Weights of a small mixture-of-experts language model, trained from scratch on English Wikipedia.
Size: 12 layers, vocabulary 21637.
Experts: 512 squared ReLU neurons an expert, a sigmoid router.
Training: a variant of Adam for the experts, 700M tokens.
Below are experts of layer 5 (counted from 0) of a mixture-of-experts language model. Rows are named router (the router's row for the expert), down (a neuron's output weights, with its number) and show model dimensions 0-191. Each number is 50 + 15 x the weight over its row's rms, rounded and kept within 0 to 99.
After each expert's rows: "comes before" lists some tokens at least twice as common just after its tokens as in all text. This comes from a sample of Wikipedia text that the model never trained on. Tokens count by the router's weight.

# expert 1
router:45 44 37 54 59 60 56 51 49 58 57 65 60 63 48 54 58 39 56 49 71 42 51 62 60 66 21 39 57 50 73 40 53 56 57 52 11 45 34 64 78 69 59 45 51 22 39 61 29 37 73 51 43 58 49 57 30 51 44 64 55 83 50 57 19 43 29 72 09 24 53 49 63 70 41 57 32 41 89 58 73 55 73 61 49 62 36 34 51 67 51 48 40 28 54 48 39 63 63 38 43 65 45 48 47 56 65 53 49 41 46 48 61 37 63 58 49 58 59 96 67 33 53 34 57 38 78 53 53 56 47 49 67 40 80 79 40 35 42 64 21 48 45 40 35 65 31 51 52 32 50 35 35 60 43 58 46 49 26 25 68 56 49 42 57 32 41 56 48 51 52 72 31 73 44 65 22 76 44 39 53 07 62 31 42 67 35 62 05 51 53 36
down2:12 32 61 72 38 55 56 52 53 36 59 89 48 73 44 63 41 39 22 72 43 24 64 88 29 34 31 69 49 48 71 55 44 42 44 56 55 36 48 43 61 65 54 43 34 56 60 58 70 51 34 74 36 51 56 50 55 47 78 31 56 63 46 21 27 60 44 46 65 22 56 55 57 53 46 32 68 46 62 57 56 32 43 30 62 64 53 61 50 58 71 31 23 63 40 49 60 45 44 57 65 49 65 40 41 31 57 90 34 51 49 54 43 79 50 54 47 77 65 56 46 54 50 70 47 31 40 33 53 37 47 51 47 58 18 57 39 68 60 08 33 62 48 76 51 76 40 51 43 55 54 61 38 64 17 52 58 78 18 55 50 61 35 41 51 35 59 47 35 56 42 57 64 67 52 77 72 43 61 57 83 50 57 30 37 46 69 40 49 40 30 26
down3:14 61 73 41 33 30 44 50 45 40 52 53 71 51 67 39 67 52 59 56 42 09 62 53 57 56 53 58 59 50 63 56 61 44 61 62 27 42 61 37 58 58 48 72 61 65 73 37 31 66 24 56 55 18 61 46 63 50 40 70 55 68 47 53 39 78 39 59 35 77 58 33 42 13 85 49 15 57 64 45 31 62 44 32 61 55 55 63 58 55 44 63 41 19 64 37 43 46 52 62 54 11 31 37 23 41 45 46 30 52 15 42 55 46 60 68 29 63 58 44 41 40 19 52 65 41 29 70 42 46 42 62 39 66 28 67 75 59 27 32 34 50 60 65 36 23 50 39 52 58 81 59 40 29 50 42 50 15 64 49 48 56 43 54 31 39 54 44 45 61 54 64 71 70 43 58 59 47 32 68 42 64 62 23 57 68 58 65 42 59 48 45
comes before: ",", ")", " |", "–", ".", ":"

# expert 4
router:51 57 35 34 69 52 70 30 35 68 77 49 58 62 70 53 50 37 36 46 96 33 37 60 42 49 26 16 50 39 44 48 48 72 29 22 39 29 56 42 82 76 17 44 53 41 54 78 51 48 70 35 47 32 63 61 20 60 48 51 32 71 52 77 32 41 34 44 49 49 79 49 72 81 53 67 41 39 57 27 67 51 57 79 61 61 50 48 54 63 36 55 45 27 32 48 32 36 71 46 42 55 31 53 43 54 52 34 77 43 68 30 51 48 63 42 62 64 34 64 47 34 28 24 52 63 56 46 56 43 78 57 69 44 59 45 29 52 47 61 48 76 32 37 49 55 61 44 50 28 67 51 34 73 48 73 51 56 17 50 74 33 40 31 43 29 70 58 67 54 52 58 54 46 38 47 40 54 48 42 50 35 46 29 48 68 33 55 31 49 25 34
down2:40 68 68 41 36 48 49 33 46 42 59 42 46 23 51 48 48 49 37 66 58 63 15 71 56 37 48 40 50 54 62 39 45 48 64 50 48 03 59 51 23 22 40 59 26 62 46 10 81 46 58 73 40 52 46 52 49 20 57 52 30 71 58 51 71 40 37 87 39 79 60 60 42 72 56 67 36 63 44 49 44 66 43 48 56 56 35 52 38 52 20 44 46 39 18 33 66 57 55 47 58 58 40 56 50 57 37 67 62 48 55 46 82 19 52 19 70 67 46 30 32 51 43 46 39 59 82 44 36 56 56 38 30 59 41 76 32 42 53 61 34 44 40 57 54 47 34 08 42 42 58 59 63 43 66 65 35 50 34 57 59 33 63 33 39 33 50 70 70 43 43 36 40 45 54 46 68 72 62 71 62 58 41 66 29 47 81 58 54 82 47 56
down3:56 22 60 55 44 23 70 45 42 67 43 38 29 66 49 26 80 20 44 42 49 65 40 79 39 47 50 56 35 63 30 53 42 54 33 62 41 39 52 44 68 48 26 38 51 68 57 56 42 50 73 72 43 58 68 55 39 55 26 67 69 54 50 50 43 63 71 66 74 38 70 56 38 47 39 22 60 59 23 23 49 31 45 64 76 32 46 70 55 56 23 33 56 33 40 27 62 72 36 68 38 47 61 42 41 47 65 53 60 41 34 49 66 48 12 72 40 76 64 70 43 47 99 49 44 30 53 65 48 27 57 41 47 56 41 48 43 49 79 61 55 37 38 68 47 22 49 33 47 64 51 61 53 74 53 56 55 49 40 48 69 34 72 61 57 56 53 58 51 38 68 32 50 64 39 48 32 52 38 51 50 66 62 76 49 69 82 52 24 57 36 76
comes before: " ", "0", "1", "2", "3", "5"

# expert 0
router:68 42 38 55 35 61 57 55 80 68 44 52 51 57 56 69 52 40 59 54 49 42 71 60 66 72 42 28 59 34 44 24 46 49 39 39 37 30 73 44 45 62 38 59 53 38 46 77 60 60 51 34 38 57 17 47 27 54 49 66 52 73 52 49 29 31 47 87 55 56 62 18 62 78 33 93 38 29 48 41 61 48 81 63 43 43 34 41 47 70 35 34 22 38 28 39 29 24 74 44 66 49 34 45 49 50 64 39 73 40 64 53 41 39 59 51 67 42 60 70 47 48 60 53 56 67 66 45 59 44 61 63 46 40 88 74 52 46 71 62 56 64 39 08 50 72 52 58 57 41 64 53 18 74 68 62 40 75 44 47 50 54 71 58 38 42 50 54 44 36 88 64 40 68 29 36 55 30 53 40 65 41 56 47 40 44 30 67 40 46 39 31
down2:65 49 38 69 61 71 65 62 50 48 63 50 80 79 30 58 49 46 30 35 54 61 41 51 03 29 22 42 26 59 30 58 52 29 73 36 20 43 33 47 61 60 55 79 24 45 67 62 57 66 43 56 78 65 45 43 37 41 61 40 47 22 52 37 15 66 27 30 27 59 39 43 49 42 57 59 89 61 44 47 75 47 30 56 56 67 59 58 60 34 45 66 81 52 54 42 84 26 54 49 26 45 38 43 55 49 28 39 67 46 31 76 28 30 58 54 58 54 50 58 47 27 42 60 57 48 54 55 55 41 41 30 49 47 56 59 59 76 51 68 42 41 67 56 68 47 59 71 55 52 56 45 47 54 38 26 32 34 48 68 73 42 44 57 44 72 48 38 52 53 27 48 50 73 65 58 26 48 53 65 30 74 71 51 43 60 75 40 41 31 40 35
down3:65 46 19 35 43 37 41 74 67 55 59 72 49 87 40 52 51 30 42 47 18 66 82 45 50 64 53 27 50 36 60 55 98 53 52 66 31 44 71 64 44 64 40 52 37 53 62 49 64 30 35 40 70 27 36 70 38 44 57 47 61 48 56 70 51 44 65 57 24 39 52 34 66 53 89 50 42 22 47 92 39 52 56 50 48 14 56 47 51 67 25 53 45 60 65 35 64 69 50 68 61 38 70 40 52 43 50 51 54 32 45 48 31 52 31 62 50 40 48 45 56 66 32 39 48 37 45 52 72 47 64 62 70 40 22 69 43 58 52 54 50 56 63 45 46 20 37 72 49 49 46 35 52 64 28 26 50 41 64 75 45 31 42 64 38 45 41 34 32 30 60 54 58 36 48 15 67 36 52 63 66 60 73 61 58 60 22 55 77 24 55 46
comes before: " the", " a", "9", " he", "8", " well"

# expert 10
router:42 46 54 71 32 56 60 66 57 63 66 30 50 65 59 61 74 64 38 68 51 44 69 67 58 59 23 30 50 45 47 27 56 58 61 52 38 10 58 71 57 51 38 66 63 25 44 55 64 63 59 47 47 33 42 41 53 57 49 66 47 78 40 79 59 23 29 48 65 59 67 43 66 49 50 73 47 48 70 38 70 37 53 49 34 72 39 66 67 74 52 45 29 20 28 63 54 52 42 29 54 47 59 33 49 73 44 62 74 22 50 29 61 52 73 53 46 42 52 64 40 47 23 38 58 62 60 51 50 37 46 51 74 53 45 65 22 62 50 59 36 55 15 29 43 61 40 69 54 47 65 44 27 41 70 59 37 49 54 35 54 44 53 20 14 31 76 38 51 33 74 71 19 63 37 31 47 59 26 37 55 46 50 59 49 67 15 53 39 36 15 49
down2:39 59 59 62 41 64 22 62 24 67 44 42 58 64 75 18 58 43 42 65 20 32 58 57 65 38 51 60 60 56 34 69 37 44 44 54 46 68 68 34 49 42 53 49 70 63 51 54 29 26 52 34 52 61 77 28 68 57 35 62 65 51 46 77 53 50 87 37 43 68 62 66 60 66 72 53 45 50 56 55 61 62 46 41 41 66 22 58 45 34 44 51 54 18 54 31 55 37 26 76 57 28 54 53 46 59 61 44 53 40 65 48 73 36 49 29 21 40 61 64 31 47 46 39 35 31 58 78 60 40 42 56 71 45 63 48 42 68 27 56 61 40 47 59 50 33 77 32 54 25 66 71 47 70 42 69 38 48 53 76 49 59 01 58 42 66 46 55 34 55 34 44 48 35 84 45 50 25 57 63 24 66 37 43 68 50 49 69 84 29 46 29
down3:59 76 59 33 51 39 35 56 38 54 69 47 22 68 43 49 62 79 56 51 48 69 15 58 42 33 51 38 28 53 69 49 45 59 74 63 62 71 35 68 55 16 39 95 70 49 30 40 32 49 56 47 55 49 50 37 71 50 51 40 54 51 49 72 40 50 37 49 32 50 44 43 68 49 46 56 47 42 50 37 38 51 65 39 63 35 57 46 56 44 80 72 42 28 43 22 37 53 44 54 58 71 58 33 49 21 49 63 23 68 54 44 60 43 33 62 29 77 44 64 51 74 49 20 55 48 48 35 37 33 45 53 64 66 23 39 41 48 65 24 55 68 68 68 53 30 49 56 83 54 23 32 61 62 21 53 62 49 58 36 56 50 64 57 57 37 74 44 19 77 65 66 49 69 58 65 53 39 40 70 65 42 53 41 84 45 42 60 84 40 72 59
comes before: "\n", " The", " He", " In", "1", "2"

# expert 14
router:48 75 59 44 74 72 52 75 65 66 74 63 65 63 67 77 50 47 42 61 70 45 52 50 64 74 55 28 54 40 46 46 51 57 42 19 30 63 37 34 59 82 43 39 82 35 57 51 66 60 66 19 36 75 55 54 33 76 43 26 54 57 58 50 55 53 48 67 42 40 75 30 48 77 38 68 40 38 71 47 77 49 56 55 37 65 61 31 52 51 38 33 53 37 37 53 38 34 34 44 59 61 38 41 58 45 48 70 77 48 56 39 56 40 61 59 58 55 59 58 57 32 42 38 76 72 77 66 54 36 73 56 69 30 66 63 48 39 55 58 40 74 34 41 72 59 66 65 43 43 48 36 18 88 43 65 30 58 55 46 51 25 63 34 36 51 51 58 34 59 55 69 49 67 46 48 53 61 55 38 75 28 52 26 43 40 29 68 05 37 61 44
down2:52 67 52 44 71 62 55 48 30 48 27 37 62 70 31 65 54 63 52 67 61 69 49 48 52 49 31 66 49 53 53 37 59 37 52 65 63 42 33 51 40 45 31 33 41 39 52 32 60 41 43 46 58 31 71 20 79 39 56 26 30 69 24 54 45 47 52 80 67 71 49 27 41 56 53 63 38 27 28 35 64 63 48 62 59 22 29 28 39 49 34 74 54 37 44 52 56 29 55 31 38 32 52 60 50 42 51 47 37 73 62 49 61 69 74 40 39 40 80 66 53 63 56 51 49 52 31 26 63 76 32 79 41 58 37 39 47 66 59 53 45 74 44 36 66 40 77 46 64 29 71 71 33 61 46 20 56 47 62 59 23 73 60 49 39 74 60 31 38 38 37 68 63 79 56 45 27 64 24 37 46 40 64 12 49 47 83 31 57 61 49 29
down3:39 51 59 57 97 39 52 37 67 51 33 52 46 33 55 33 34 62 30 57 34 46 54 41 42 63 46 40 15 40 37 47 67 26 32 87 56 42 50 51 69 34 61 37 48 66 30 26 33 67 40 65 51 55 37 51 60 56 74 46 49 16 49 53 20 50 38 55 38 52 47 60 10 60 21 46 53 38 28 56 38 51 42 31 45 63 62 60 46 78 61 35 35 59 75 31 57 76 36 46 62 47 69 35 78 57 32 44 40 87 66 37 52 62 41 40 41 29 50 33 80 79 34 50 34 58 38 50 69 49 64 31 35 50 45 33 51 49 63 67 63 63 48 48 51 64 35 69 47 70 54 66 66 59 46 48 48 55 23 23 24 24 52 39 36 55 55 53 76 73 60 53 62 39 49 84 36 70 55 54 40 52 35 47 67 55 64 67 51 48 42 38
comes before: "0", "9", "1", "2", "8", "7"

# expert 7
router:46 69 65 35 67 65 61 75 50 57 45 38 53 62 73 46 59 38 37 55 90 21 47 47 61 63 10 53 60 48 53 50 50 60 37 15 49 40 46 44 50 58 62 42 52 34 59 41 41 42 78 32 41 40 48 46 22 36 64 26 29 45 28 75 46 41 48 46 28 77 74 55 81 75 30 56 66 52 71 38 63 36 67 70 36 26 39 56 68 46 35 49 48 32 59 66 41 51 49 46 56 59 42 34 52 41 35 54 41 35 55 54 69 41 80 33 69 60 30 54 51 31 31 38 82 40 74 47 57 41 64 59 70 33 42 47 53 52 63 45 43 62 26 44 77 44 37 41 53 37 44 60 42 60 41 80 28 46 32 55 70 61 31 42 52 39 67 64 65 60 52 54 49 69 54 21 45 54 52 40 63 10 42 22 43 41 26 79 20 38 43 52
down7:68 33 17 45 42 49 65 34 48 53 28 48 51 32 39 42 62 34 27 57 29 35 62 45 57 19 59 75 85 39 29 33 65 53 61 33 64 41 61 44 37 57 59 27 33 45 41 31 30 62 53 50 47 43 61 43 49 47 48 50 34 56 67 47 36 32 30 47 44 26 72 45 30 55 45 54 53 50 59 46 51 55 55 44 20 43 55 46 81 54 71 72 81 84 70 31 51 50 54 41 37 52 66 58 74 56 34 51 45 60 51 82 61 70 36 59 47 38 49 26 69 34 43 63 87 42 60 46 51 67 34 61 35 76 44 57 32 60 45 70 78 43 56 36 41 29 60 53 31 58 63 53 49 57 73 58 30 49 38 41 27 43 44 52 53 34 71 99 56 50 48 69 69 20 35 55 51 45 31 12 32 45 49 41 60 44 30 65 36 62 53 36
down8:21 55 36 55 62 51 61 63 60 34 42 61 39 28 39 38 42 68 69 60 38 41 57 52 50 70 69 46 99 50 55 57 39 64 51 51 50 42 65 15 34 44 48 51 67 54 74 56 43 31 47 31 45 59 56 70 62 65 61 44 74 56 38 53 25 71 66 39 64 41 48 60 43 54 50 46 61 40 40 44 00 43 55 51 52 51 19 67 41 38 52 51 46 57 46 15 66 50 63 65 56 41 58 62 64 64 67 33 51 44 29 40 33 44 18 29 55 47 57 33 49 61 67 25 43 57 58 79 39 49 41 66 63 40 41 71 48 26 45 39 51 33 53 52 60 67 38 37 04 31 54 26 49 42 53 24 43 43 34 47 20 64 78 33 51 57 40 38 25 53 43 50 31 65 58 66 34 28 53 57 61 54 49 64 53 44 54 27 78 78 48 43
comes before: " |", "==", ":", "===", "=", " -"

# expert 2
router:59 65 48 46 59 74 43 61 85 67 52 26 65 52 50 71 80 24 50 63 77 47 89 56 64 58 36 38 37 22 61 37 57 42 46 45 27 40 42 59 59 61 35 53 67 57 53 67 75 50 65 53 65 51 45 56 45 62 77 44 43 56 61 61 62 37 55 58 55 69 50 41 53 72 41 83 21 67 54 59 86 47 97 59 48 50 55 42 63 79 58 28 43 47 41 61 52 40 45 26 64 50 43 29 50 48 65 29 75 57 75 43 37 44 75 66 49 66 62 57 71 42 57 45 65 64 64 57 48 43 66 65 55 62 42 59 51 34 56 53 60 78 40 41 54 57 40 73 49 40 49 54 31 61 57 49 44 50 43 28 61 33 72 46 51 47 45 77 74 43 63 85 36 75 34 50 29 47 48 27 58 03 51 47 55 44 52 55 19 47 31 42
down7:56 40 75 63 64 37 54 41 61 65 49 57 80 42 64 53 27 06 53 51 36 41 36 58 46 31 78 34 43 65 19 71 33 39 80 29 44 51 47 47 66 48 39 44 48 48 35 30 53 46 55 43 42 33 61 59 67 64 53 57 24 18 64 58 65 38 64 65 42 22 31 53 46 44 17 35 51 73 24 71 67 40 47 43 57 25 76 39 42 62 42 63 48 46 68 46 70 69 51 37 61 48 60 62 61 57 76 46 39 59 58 33 40 47 61 60 42 37 44 37 50 46 60 67 66 70 66 56 33 18 49 57 68 55 54 59 42 42 24 33 82 27 44 69 52 67 52 55 33 70 20 61 80 59 76 49 56 47 72 41 51 54 60 60 61 60 20 64 61 54 55 50 37 42 33 43 90 39 38 52 46 50 30 64 63 31 28 48 41 31 53 60
down8:55 53 50 11 46 56 44 56 52 35 47 28 52 38 64 38 34 46 25 72 18 41 37 58 55 13 56 48 53 37 57 56 57 32 60 55 72 41 53 34 44 56 63 88 44 38 55 71 53 69 28 62 43 56 46 56 87 60 47 84 52 30 54 61 47 25 52 65 57 64 50 38 60 73 52 72 35 68 41 58 53 42 66 53 72 63 66 46 45 61 51 71 58 37 57 28 51 49 70 59 56 35 54 63 35 42 63 49 49 31 37 52 27 26 49 48 48 51 64 51 41 40 78 63 41 69 26 43 48 45 31 71 44 37 67 38 67 43 35 67 34 33 57 24 50 34 53 69 37 47 37 23 38 53 50 51 83 43 50 75 35 62 51 34 33 72 49 51 62 48 53 44 51 71 70 45 45 51 26 64 41 72 28 78 57 91 32 59 85 67 45 19
comes before: "0", "5", "3", "7", "6", "4"

# expert 11
router:31 46 33 57 38 58 65 64 57 48 51 34 53 62 47 46 61 54 48 52 72 32 59 74 58 86 35 57 38 47 64 31 41 57 35 32 41 30 50 76 59 74 22 15 48 47 69 60 52 57 57 27 42 42 50 46 35 80 68 45 30 80 56 68 40 46 42 55 26 67 44 42 53 59 32 65 46 44 77 37 65 49 52 66 28 47 47 50 61 64 50 47 41 55 35 66 39 45 43 41 52 43 60 27 73 58 46 47 71 41 45 31 70 25 72 54 70 59 67 91 75 42 57 24 88 47 64 38 68 52 58 50 47 46 52 79 34 49 54 82 34 69 37 37 53 67 33 54 46 18 67 54 15 63 54 65 29 89 49 16 46 48 38 50 50 56 53 53 46 53 72 70 38 57 47 59 54 42 63 49 59 30 71 32 36 48 46 59 49 26 39 43
down2:47 53 45 45 19 68 34 46 29 54 70 56 33 35 47 64 22 43 57 48 78 46 72 52 29 62 30 54 20 52 51 23 37 56 51 66 63 32 57 47 45 16 35 57 58 70 70 85 39 51 54 45 83 52 15 70 32 43 50 45 42 54 38 51 61 54 58 57 38 43 67 58 52 59 35 66 66 56 65 21 41 60 62 83 60 50 59 47 63 57 41 67 53 90 47 69 49 79 49 65 38 41 64 44 50 00 47 74 27 57 57 69 41 21 65 39 59 53 47 51 70 58 74 48 72 43 44 51 37 64 55 24 81 49 51 45 40 52 44 44 40 30 56 37 43 64 62 30 27 53 31 56 80 45 38 47 60 59 32 53 53 35 29 67 68 63 51 61 28 38 47 46 38 77 56 50 41 52 40 66 54 37 57 58 66 49 59 43 56 54 31 58
down3:41 49 59 62 55 18 47 56 62 50 59 50 72 48 44 36 79 60 98 45 55 58 43 50 51 17 74 46 55 35 58 39 45 55 52 41 35 68 55 39 43 76 70 23 59 59 52 34 66 66 45 66 73 43 46 52 32 49 52 49 40 43 68 41 44 29 73 45 70 58 42 65 51 62 50 61 45 73 18 35 59 35 50 42 67 60 55 38 39 54 45 56 45 58 36 46 63 88 34 51 44 66 32 47 37 37 43 64 59 61 70 28 30 30 48 76 45 34 65 70 45 66 33 77 46 64 50 67 19 34 33 39 45 38 32 45 13 72 45 60 47 29 41 35 67 81 42 31 63 39 58 47 56 61 30 41 61 64 74 46 47 60 63 48 66 46 51 40 80 37 24 21 37 48 30 45 23 33 58 50 44 60 55 60 80 66 65 47 19 44 66 55
comes before: " of", ".", ",", " in", " and", " for"

# expert 6
router:46 54 47 28 43 69 55 69 53 55 64 23 53 41 52 55 55 32 44 56 58 33 85 60 51 88 55 22 41 31 42 43 64 52 38 29 55 36 59 47 49 48 24 76 50 33 38 63 58 47 54 54 31 56 34 52 38 76 47 37 47 75 57 61 38 47 50 69 33 43 50 35 53 77 64 68 39 54 71 48 66 37 68 66 28 51 30 32 55 52 17 27 45 35 40 72 37 34 65 36 43 55 46 31 65 57 75 46 70 28 69 32 79 20 72 48 56 61 39 81 61 45 54 40 51 64 64 70 41 51 41 57 51 45 35 55 36 51 52 78 63 47 32 33 57 62 47 38 59 34 67 71 14 75 28 65 36 56 50 40 56 41 60 46 33 49 79 50 48 42 54 74 51 76 37 27 25 64 57 26 63 65 74 39 45 75 49 46 53 42 29 28
down2:73 64 50 63 38 65 59 56 38 26 49 40 47 22 49 70 47 60 19 60 61 67 36 37 58 38 54 43 27 44 49 80 52 31 37 44 31 75 55 54 32 45 45 38 53 71 55 57 13 24 44 61 39 32 67 55 30 40 47 74 42 53 66 47 43 71 67 60 31 51 46 21 65 60 64 65 44 51 58 35 68 50 43 52 81 53 53 51 42 39 46 45 44 59 82 60 55 62 45 63 35 55 45 37 52 63 89 34 25 44 49 79 73 54 22 41 45 46 76 37 53 43 30 56 44 52 50 50 40 39 61 74 00 61 45 41 28 27 57 42 39 55 62 45 44 35 63 42 49 51 52 85 66 15 72 45 36 56 51 47 37 79 46 43 40 49 55 76 71 60 55 61 36 69 37 73 43 52 34 29 28 46 44 59 42 38 83 42 34 60 53 50
down3:65 61 23 44 42 47 70 58 53 42 56 14 53 45 54 66 51 39 23 70 70 50 65 30 36 31 44 49 59 60 49 75 49 69 50 53 62 44 55 44 32 59 37 40 29 40 36 39 56 59 25 74 42 52 43 48 67 10 60 31 34 52 99 53 44 57 38 42 51 54 27 40 48 51 46 62 34 41 66 55 43 45 19 63 39 72 43 40 67 54 37 27 50 57 58 54 66 29 51 42 46 77 60 19 64 36 43 42 61 51 54 74 43 58 60 64 62 41 67 25 17 48 87 70 38 45 90 32 58 51 23 51 59 38 41 47 51 34 35 42 51 40 66 51 60 58 64 30 61 48 73 57 34 28 24 60 53 60 61 39 64 89 59 55 50 53 52 42 48 64 43 62 59 51 75 53 57 41 14 43 40 21 48 53 41 39 52 54 43 85 46 59
comes before: " the", " be", " and", " which", " but", " he"

# expert 9
router:12 43 68 29 40 48 64 73 61 48 83 48 59 66 64 59 64 50 44 73 50 21 55 68 74 57 42 35 38 39 81 55 40 75 42 49 44 32 68 72 59 56 46 53 49 16 55 69 48 57 54 59 57 51 36 46 31 57 77 50 39 67 67 53 31 22 32 46 46 67 49 47 48 75 57 83 38 34 64 39 66 34 65 51 25 81 49 54 82 66 26 26 19 40 56 52 38 58 67 54 36 55 13 24 38 36 61 52 60 44 47 62 42 42 50 51 64 37 38 79 65 29 49 31 62 45 55 55 83 33 60 60 64 57 37 38 57 40 61 72 17 32 51 46 60 48 48 66 57 39 41 50 13 60 38 66 46 75 31 35 38 55 48 36 34 35 77 44 50 62 68 49 43 46 45 46 42 59 44 40 53 45 49 34 47 76 48 56 53 34 61 47
down7:75 66 40 42 33 33 59 68 34 59 44 64 53 39 55 82 40 40 61 78 21 57 53 61 51 49 70 49 45 51 18 41 42 40 70 59 45 61 59 27 48 68 51 62 48 75 61 35 59 71 43 54 57 31 51 57 56 63 26 47 34 33 50 54 53 42 56 48 32 63 62 21 48 58 67 76 61 23 66 90 40 63 50 54 63 56 50 72 37 50 69 57 45 53 52 21 68 19 16 79 43 58 32 60 58 52 62 39 38 56 30 79 83 56 55 49 47 39 39 31 36 72 29 48 33 28 28 28 49 46 14 50 21 42 50 56 67 47 47 37 51 88 63 49 61 28 31 54 52 35 46 63 41 33 60 56 49 29 52 48 38 43 43 58 42 50 45 51 32 49 32 73 52 37 78 63 64 61 69 59 64 53 57 66 50 66 28 53 67 32 71 45
down8:58 84 54 42 77 41 30 41 42 45 45 60 31 42 72 65 47 46 61 70 26 69 50 57 57 57 40 58 58 36 50 39 53 36 28 37 76 36 45 58 39 38 55 77 68 49 49 40 37 41 31 78 42 29 44 26 75 36 32 84 39 50 52 52 54 28 59 57 37 47 40 72 49 45 66 69 39 07 52 48 41 90 50 55 67 54 48 39 56 59 39 36 63 45 32 50 48 55 53 48 45 41 21 18 58 37 49 48 65 61 24 61 49 26 64 40 60 58 85 46 55 72 71 65 29 54 53 36 31 49 49 57 57 29 58 35 66 59 42 45 55 52 26 66 31 25 44 46 49 36 88 82 38 62 47 26 87 53 40 46 52 25 78 61 53 51 34 49 43 51 57 38 51 41 61 30 46 32 36 55 46 54 68 24 50 57 35 59 43 67 57 22
comes before: " by", " to", " in", " as", " on", " for"

# expert 8
router:57 59 35 39 37 67 54 57 58 78 57 48 63 52 64 65 61 23 59 84 48 26 75 51 49 80 49 51 54 41 42 51 58 67 30 27 59 45 58 38 72 76 57 54 63 30 39 75 58 61 79 38 51 61 56 41 31 63 35 44 21 73 50 33 24 61 45 64 15 64 68 31 55 79 47 75 25 35 96 47 55 40 67 73 26 76 42 40 51 68 28 27 40 38 47 59 40 30 55 59 43 64 43 50 62 38 56 51 54 34 64 29 69 47 77 44 65 58 59 88 64 43 39 35 59 51 66 45 49 66 61 58 67 28 73 53 47 56 67 53 40 51 41 41 47 70 59 23 40 39 54 52 51 46 58 85 36 61 52 35 60 53 63 45 27 48 63 56 39 46 69 50 51 76 52 42 26 63 58 44 41 51 65 34 50 69 30 53 55 48 28 52
down2:57 20 51 29 64 33 65 54 61 54 57 33 48 63 58 37 61 41 49 55 56 42 27 49 16 76 79 66 53 59 40 48 48 64 44 34 32 73 51 55 35 54 25 27 58 46 26 47 46 33 46 61 53 58 38 68 39 67 52 45 51 40 59 46 61 50 84 68 70 58 68 42 50 35 40 72 44 64 67 12 20 27 49 55 43 40 47 63 61 57 50 36 56 62 53 48 51 60 52 34 46 22 66 50 51 30 49 61 47 43 67 48 56 70 60 15 52 60 60 75 54 45 65 39 25 53 47 53 63 62 77 60 49 52 26 59 46 67 54 45 72 54 33 65 44 00 69 35 61 52 42 55 58 76 47 51 60 33 63 68 80 71 27 40 23 63 33 86 40 45 42 61 97 61 70 48 39 44 34 40 46 30 55 37 46 51 46 60 73 53 40 47
down3:66 51 46 39 78 31 58 45 41 52 37 58 42 23 33 45 42 41 08 56 52 35 59 73 46 45 58 54 34 68 59 53 41 63 36 44 42 70 41 53 30 45 27 48 46 41 41 34 54 35 79 44 47 69 75 44 59 62 35 51 36 52 48 57 64 77 92 40 48 56 45 59 57 69 32 53 58 52 44 50 76 55 64 39 56 69 49 22 44 31 55 50 17 47 45 28 41 45 66 52 68 59 58 50 41 68 57 64 24 61 59 82 50 27 39 57 26 50 14 75 39 53 27 51 14 66 47 46 40 48 28 38 35 30 48 35 74 64 58 55 68 54 39 46 47 48 51 30 48 37 67 45 93 51 64 54 43 69 44 47 38 51 31 39 74 55 73 38 74 43 51 81 45 75 69 56 62 56 21 17 64 64 59 54 55 30 53 48 49 29 65 44
comes before: " the", " ", " a", " his", " this", " its"